python train.py --num_hidden_layers=20 --hidden_size=128 --n_experts=128 --experts_per_token=3 --d_expert=64 --d_shared_expert=64 --hidden_act="swiglu" --moe_layers=[0, 1, 2, 3, 4, 5, 6, 7, 8, 9, 10, 11, 12, 13, 14, 15, 16, 17, 18, 19] --router_score="softmax" --normalize_top_k=false --routed_scale=15.3 --balance_loss=0.00261 --balance_bias=false --router_z_loss=0.0001 --init_std_router=0.0177 --lr_router=0.000796 --num_attention_heads=3 --num_key_value_heads=1 --head_dim=64 --vocab_size=8192 --norm="rmsnorm" --norm_place="pre" --norm_eps=1e-05 --positions="rope" --rope_theta=2700.0 --rope_fraction=1.0 --qk_norm=false --attn_scale=0.125 --tie_word_embeddings=true --parallel_block=false --init="normal" --init_std_qkv=0.0634 --init_std_o=0.0 --init_std_up=0.0634 --init_std_down=0.0 --optimizer="ademamix" --learning_rate=0.000432 --lr_mult_up=0.743 --beta1=0.9 --lr_head=0.0141 --warmup_steps=513 --schedule="wsd" --decay_fraction=0.687 --decay_shape="linear" --final_lr_fraction=0.0 --batch_tokens=[32768, 65536, 98304] --max_seq_len=1024 --doc_mask=true --train_tokens=640600000 --max_steps=9909 --dataset="wikipedia_en"
Below are experts of layer 10 (counted from 0) of a mixture-of-experts language model. Rows are named router (the router's row for the expert), gate (a neuron's input weights, with its number), up (a neuron's input weights, with its number) and show model dimensions 0-127. Each number is 500 + 40 x the weight over its row's rms, rounded and kept within 0 to 999. Numbers have three digits each.
After each expert's rows: "gets" lists some tokens that make up at least twice as much of what it gets as of all text; "comes after" lists some tokens at least twice as common just before its tokens as in all text. This comes from a sample of Wikipedia text that the model never trained on. Tokens count by the router's weight.

# expert 32
router:538543527494437436478508564489422534527441438465469484475508549450495532551492524469494504527489463468531489508470438585523440487461450443524483496451485440423535548494491414489481463451443551529494469476407505568513497502498551519536495548473485517516462479503429520554483544535530539420492497504419566461483551486452458509577487579490538519587537487486474498470507456472516538463490
gate0:504541482511492461453504482499463501501544541515452455485500482528526468612525464445507529518556368581551494467480530445587581518431513516485501515519414425445556495463394510460530455557510459549552471520499532561529450512463544489522496482479486498509493494497451485500521469438567476521534474473531467525539449449490433532530546593517472504459479505497504532474500504478539520486487
up0:559523516471522524495493476486571575478463498437474486585530585500512502485482549508487574522478486531490533530501455503526499506541534546460505482535521537551505526459403468475462435494614511566520563494500534541447498548454529497522557524527515518522488541514628518477477488502540522509501449482469515496512563518497457501464492472552525385496483513500451457404495538526531492412446
gate1:537471464425488490486515522515442526523467523525508523501534567458488525539529511444474401468471468471542430430511529517500522497451500451521490443446504518445540535450469484513534387460563507506492472455473496449519522510372542517474510589540461479447520503474501493499513465533569501480555479459512493536566472413420486473509507497474495540565458423523419493495545520495521559510483
up1:464467558526544485469542426479485532470498537515497497460531447565467524486499471529503489488507519454457496512490464499550513534560541533514508579528461441503415463537461492474526514514455549405412464449508481486556554454527458476575463450484496521516502496421489514482530546510491439581500473519528514474485507557598601506521540506515494514508519498515617556498585445464518474514547
gate2:481503468469565499535553586537426556519419418463451475500582504534527527501450489534539506536491485521511494507507475503469466486531497447536505498517533470482489476548436437502592447541481510553521539507492426546553460484552491479579506519510486501541515567512451480489483545527431507596427512513531459524482590589507505508592508482516507477572506554463486485525466530476526515484439
up2:510514428481465522515461406490515402509545517562561494549421475443448545574476568540483455495469464537458514451521535466542521485533470504517481488478512471455464455486440571499566481561462496484481463450446479411480514541483420459539476461523441501483534495513545480531521533445502504486567553525496531450486485515491473509424534542456549583436475515479442481545465529487542528529506
gets: " A", ":", " Co", "″", " E", "-"
comes after: "-", " Order", ":", " Class", " Family", " ("

# expert 76
router:564523532563484484494559526494476537567458462482611441492544561496512541502467478545573485479460480492546514524420450555427518566563503498503454469463460470475523555548504430492491423491468569507430440547433517552495476536490496512493502529446473549493437531581477501565458525506529507510444510468470595476484536494509473506535502559494497499519532553436498510563513536477528506494545
gate0:469531498600462482516470470485564508587489557519503462470522528532485536465460505489625449495516521522597582471455559536519505519563456506515473479548480484493560593503459449499488418501507539524437466471479504495470504490486475483472525468493492502431510581531489396566479492487556560533480521541538515437509461452502493503485499517459515454566533514458472459489511505456557554535534
up0:467486471545389489519432475530514475481447494443450500514580563459498521471533510433541481473498533520549448527480520567472514513530473487514511429516441490507553570501448541501491415491515483559512554473471450494540564474455393448543491499511495465449488533533545457491451460522503568540548469468514513473533459431497545553552435544521533477543509479493486416529460530500515581509520
gate1:519496478593521520467570555494497514513557495486558454555459527554521526515553527473585505500454481506560500492446530536479489546570465524446519466519541476515525477473578474475528475495506515542497534462498606514488474507478483586485481526489391513476494542504446499504519490488558569486532482460469550489575492447447515502523470511574554499524542501527492528552448436406494561499595
up1:535500473496576449559412474423479502498417545418470541480567496447443499490479494547451464471532583516512454500514544547529510443508501458480500474464558465456471499427536525527463529499500488435569456489478491486557420561523517483515532439417531493572442521514471513428493547481519523460515510528512498486559554467585538442460508429452491539482513437507510515523493488467480511518496
gate2:534554474554441426505527447539524546504536465445541487569447552450488516540482517553534542481484510484514558552435502518499490537613508506523471551447519503469511502410528554469438441533502547492400446533488457516520538507524524508566520537552507478443463452581439491492521572557501485569547493487546490464434486492516552544430509550491528487447512515488507514522498521463505548499547
up2:461507553480529494468509496475458466527446528551521498497551404573466529498429527492506505522514523579498439559453545509437513410481378449439463470544454494517510516461514470545509511469517554540545577512493490520487500511459495519537456477466573418498509574443545484475443495489493574514495576500464501428547433513500472467534430463489497548508523478491453530512506465551454520477516
gets: " In", " in", "In", "in", "do", "d"
comes after: ".", "\n", " \"", "-", " un", " re"

# expert 99
router:585537531548441488476542532481443550562438431477510478486549556435442521557452486505509443440511422439558492454466459548505419503529465500487463453423464490435529554522471464463482426423472528512492466470430520545543473538458517530472454522428492538506503441536510523526471537530520522449504482435475568461485522505453477475547553550502546499548480506449515500479527478497492498451485
gate0:527531528508487457475532481518535502482477473441532515580551479494486529566525476440482405599518489510512534491501578491493478475516587451512543514486572562502457526545566496504485440411528506464506528473502487482556477547550530501495505526460499495495444498547517450518425475506533558465512534515488537472465450572465460466527589494556523415525583492475486503461446469546526450495410
up0:537535471480500468476471484433506534496503408446488534505535494502415494523540507475468398523509471440429486542529524511517479512500477521513472553504567520514514486557550495559544518521472519448573549487426504497524465472497516464474480474470563545488516432554556442497515540473463577496506563433500550493515529527475435485521571524501493506501552466516506550459398577556501494470385
gate1:558430530429492492459518536549537555540493483443523572477465505519559493500542510494515479524526438457469566522439543476505470536595519506521487463542572566447529515444544539493442504444458480538474458524473587503474492586466497506435496500525509516501547533543517528480433468469468506509523570490502474561532458518502450504510458548476451538473416510444561496538584498504545508563551
up1:470476516501539437493572456455478498586483523507462451538573503434513508484556546458448436453519463541492489434491544509493552429522495516557526512513472513596513515472470463559483492579484563488553505482478477491501542478475516553485470501504515512458441461527495609546518496502536553477546487565475519474520496437464429511551551540584585447551582492498506469468529455484507527529518
gate2:487515555556543467470445496497597513437555478421479495551531455521503454456555529461528448436466443487536513468458521468548451499565492470467461532469489486502524494467509507493474469451464536602514501472458535482582436491535535434434467485482469581456492467499497524493508490443541482522545583476524517523524503587495524443534531530568459552482447498458506543493493568451497546567511
up2:543526458469488477534560494480498523450483496507489529447526478575494502547452552467493535507518485540467566534524574509454471542461521515552503509623533415508506572544525446498568500517518511538508457505504476515458580511515505541501492520551462453523515547538466448513429480570453551541540475511498465546490498471509457563560494475485454536477541470450559514541407559478550503587424
gets: " M", " H", " T", " B", " R", " L"
comes after: " |", " ", "|", " the", ",", " ("

# expert 89
router:535528507524454459432562494523468526528444458475541436466532545445439541534456487545505455417491490449516492492458447581486415529468483498484466503417460489437568534503485468489458471493484559493490445475449505540500483503461559579502475533488499549519481484532468533548447559536506528479515492488447586496506516452448475501499564541489505487561440592472570571524518445457550529488499
gate0:590510467540481501472560618515480520503529471520532452460511535425555517513520534446558453454532501477523490439464490481453524517489511514518453491531493495426566545521497465430488456475483488521482474535478516527597477528496437528525476495449438524478469459491458501518467567519482527444563542441509552448511532579466466467613543504545528530459552455496437480469527492493452537434496
up0:495502534557525474571417445433515513481474499477478560504449554513493515485461443574452481607487475454542427569499487506543505499571512479495503490540515496501473528549451471549456539464501536525507484561457456516467516484495621408493550474472489494538539524545492476512469518515526469498474527532539492499451452492418502488547528505400475581530437507516505496527457563560525500562482
gate1:477507503477490441520507548530456489550515486537498590516483486497515514545488546482485450410486528459501533498512523566515440540499405504579496449494449503453496563478462529480525483459488612543478507462530491492508488479529509535430457479485503524487546492498498467513483510516488566581539609543502533491493531516564579440476414524552447465550483498474551495468462519606501534488415
up1:479493479464496457438557478495483535546509508512478533486521467531385521514530561544496533480492469525484502480538510528539391513540520573518475482476393467435521542507493540573522539426467534528510497503528438466421463464550466493487464511508496518468535384481511515528453484547555592508524571554509488560457480457519555409521475484478473480524481473507524429524529475514556524479484
gate2:499483509504498495527455541382524490534507498526415555488448516542526500519457453519532493437533535546462459450478551477485584412532482436506475479530515509418560462501397474525536524515457497477458455454481529514583462495536462483476520496487365543437501544489501503489460481523493505539447543528551566504455490519575520536528523508471507483455557477468429497515455521510463539519519
up2:450486463534494455539498509422488516430474567502485510500539509521477520457506541503533490448474557555426509444472539493510455469489467430406509514513477526485557439483455478527529489530497522506511471503523506438547519428510502406535548511519474538409533567564505506469437493493439524517520520580471600502505434496545498483496646502490466472479439523490537557488491520506472503543533
gets: "\n", " ", "1", "9", "2", " ("
comes after: " |", ".", "|", "1", "0", ")"

# expert 6
router:540541513550475530501529535490504556532407474530546455475536524459467554538443523478551424478536430485572447478485475580482497434515478465507429497461455502473511574519550433518474434454489574477482422539441502532512470547514494524464502531450434504517448485500495528536485528544524501439463499433471523436498543480395458455533518518463506528535511550445560492545521495527516506442463
gate0:504608498530479528460498465451507495568460419504514448469496530506486523535503515502559516502541464462475447426504500528489464558483468540575462470513499509505455523508511545482449497554476487462476415519518475463595509482498470418535531452526533487469500515470459440453488552529419521529459394438502544444449439459521440431507522461514546499467540519420546476474527506523518449473440
up0:487540417410485479481489477549468508488535501492455518484450461494490510485504481453353461511493536491482580571520469476521555494532482484476557475469486496456531538521437523477500567504531546528499563492532507545471517556493515531562447560499524471520550484507477561503525473482584507499410525522447539543503500581510514608460495547522503543529445480591442514520479466524464447501534
gate1:529478439491515554468527540486474474476471521529496470454504521481546505526502495475532487594569487522526532572455522488513423514535475445465488528506503530516575514495527567567522497443463468480498466556436495480505502497513502494445530536445518523591514460519476528431439500474475471494537429484576500515527541521518465511646488520441437431520513587518504464418506599494499471504528
up1:410494532506480465535514512536505542474540534427490577534474456508503460508547459613448532462446479460447441493548451502500453547489506483516485459517469478475401503451519501467478514452553491478532565450534459472445474505443490509520494479480437573481474480517499445497589551476499487548548477495457533514567489510497586424476486514541523450498520427500393556455528500514469502515475
gate2:471555487526503537439503492526494538580494480511631520519534459468560550519589531545508465512508439492462460503531503563549500460514430484452472448476490569544535507574516498472499534550494548511515519414470530536480508525473425466461498462493397511445500540502448540467526500494493473450450474438439475461492563443493527496506489475488528458549527463479476477477520611525478460496446
up2:514449511484493498530417426532497498454541611492437421504537488474527546564514467450495534533513586481539504518455449553490504543504538424502532508506525538462510493461459504566479535492502493475483435638499536491565506501523574494527476452508541481516480483545448508504414501487536513462482542487583519504466533578500525424515475543520507461435495446523519453523531548486544494470468
gets: "\n", " (", ")", "/", "=", " /"
comes after: "\n", " =", ")", ".", "born", " ("

# expert 103
router:549561504532441488474548539489471493563446438446499476446527523470479562556416474483591453489510490447564472448470434527481458513506451489534447457448478510428501525488454466454413478489442571521467470529428535511520475506484531540545442525470480490520422458547464516522478536570523479456485479492451556494457517502457467489532573541492540549538521504445543547512527476490520524468428
gate0:525526527547460565469608422392488486497432483490490477549502477542497488505494511486529534522470538543501555531497446484450466551502512514514412457521455427421466518494441494489530515544506498516418514523478464507486469552444526588466503425448427547531494533486516469549480509532509537414502511525543487493461549523467502518466537447532516571498520486517433523471446567523552530457543
up0:500458432495472485540527510481440573508506467571480463546441461531541504392456500495538487471463478506463544468477451483531492511460515464490524405506515490536475505505526486536520492538522526515509481579551567544536523498525472473506597529507411463470484469576528500579478529515454511514507462500485494434473512535591454578511557510513482488437501449462440600497521471510549516456576
gate1:569519472511494473437544501514485525519464376506524476504481474492449593455528514512512532501554497488590539493496410530482478507553477534571433442496463557498538486440527503444503496484536550463505479484412546464549455461472507503560494489499485468482509439556467530461488402589547518464484514537518577472481542478528530487509539508552572454499473510485502471527594461481534528531514
up1:478467483464486505463444534532503495511512531526446474537518494514428487413501439409527437521594548554510543446483452542478522502522526541537542528532438593536493480462541461459501488487501449459491451546457613452511438532472545397581466552557496483539501542497402523477517501520547462529509521533465493482472524529488518519461485465491514511487497487427475521473530475498552560509456
gate2:522463573502369517526536463453517495502432482491534519448496461477519519564539557425546484480537476496534430453505445577498523490437418455472456475552416498453518479488530477518477408503468461469504479492456507451548531499547569537489482551499507503550489435516404473484523429518556428464536448462485478537482489487436466536461481485487489475493481488506533453451515507461486541528532
up2:545526483547471553547584507455516560518486511434426534542550547462479511547479471458481514547527501483548474506506514510464458496406458547453569424484504567514488427556447490513477405455489542472537514527505557472506557532497558499536489518483493470521403510488424459463538471502501559419487515445508492456494496470509478512433483484499520497478498483572505453514480471414513601523497
gets: " —", ")", "N", " New", " known", "9"
comes after: " |", "0", "8", "9", "3", "7"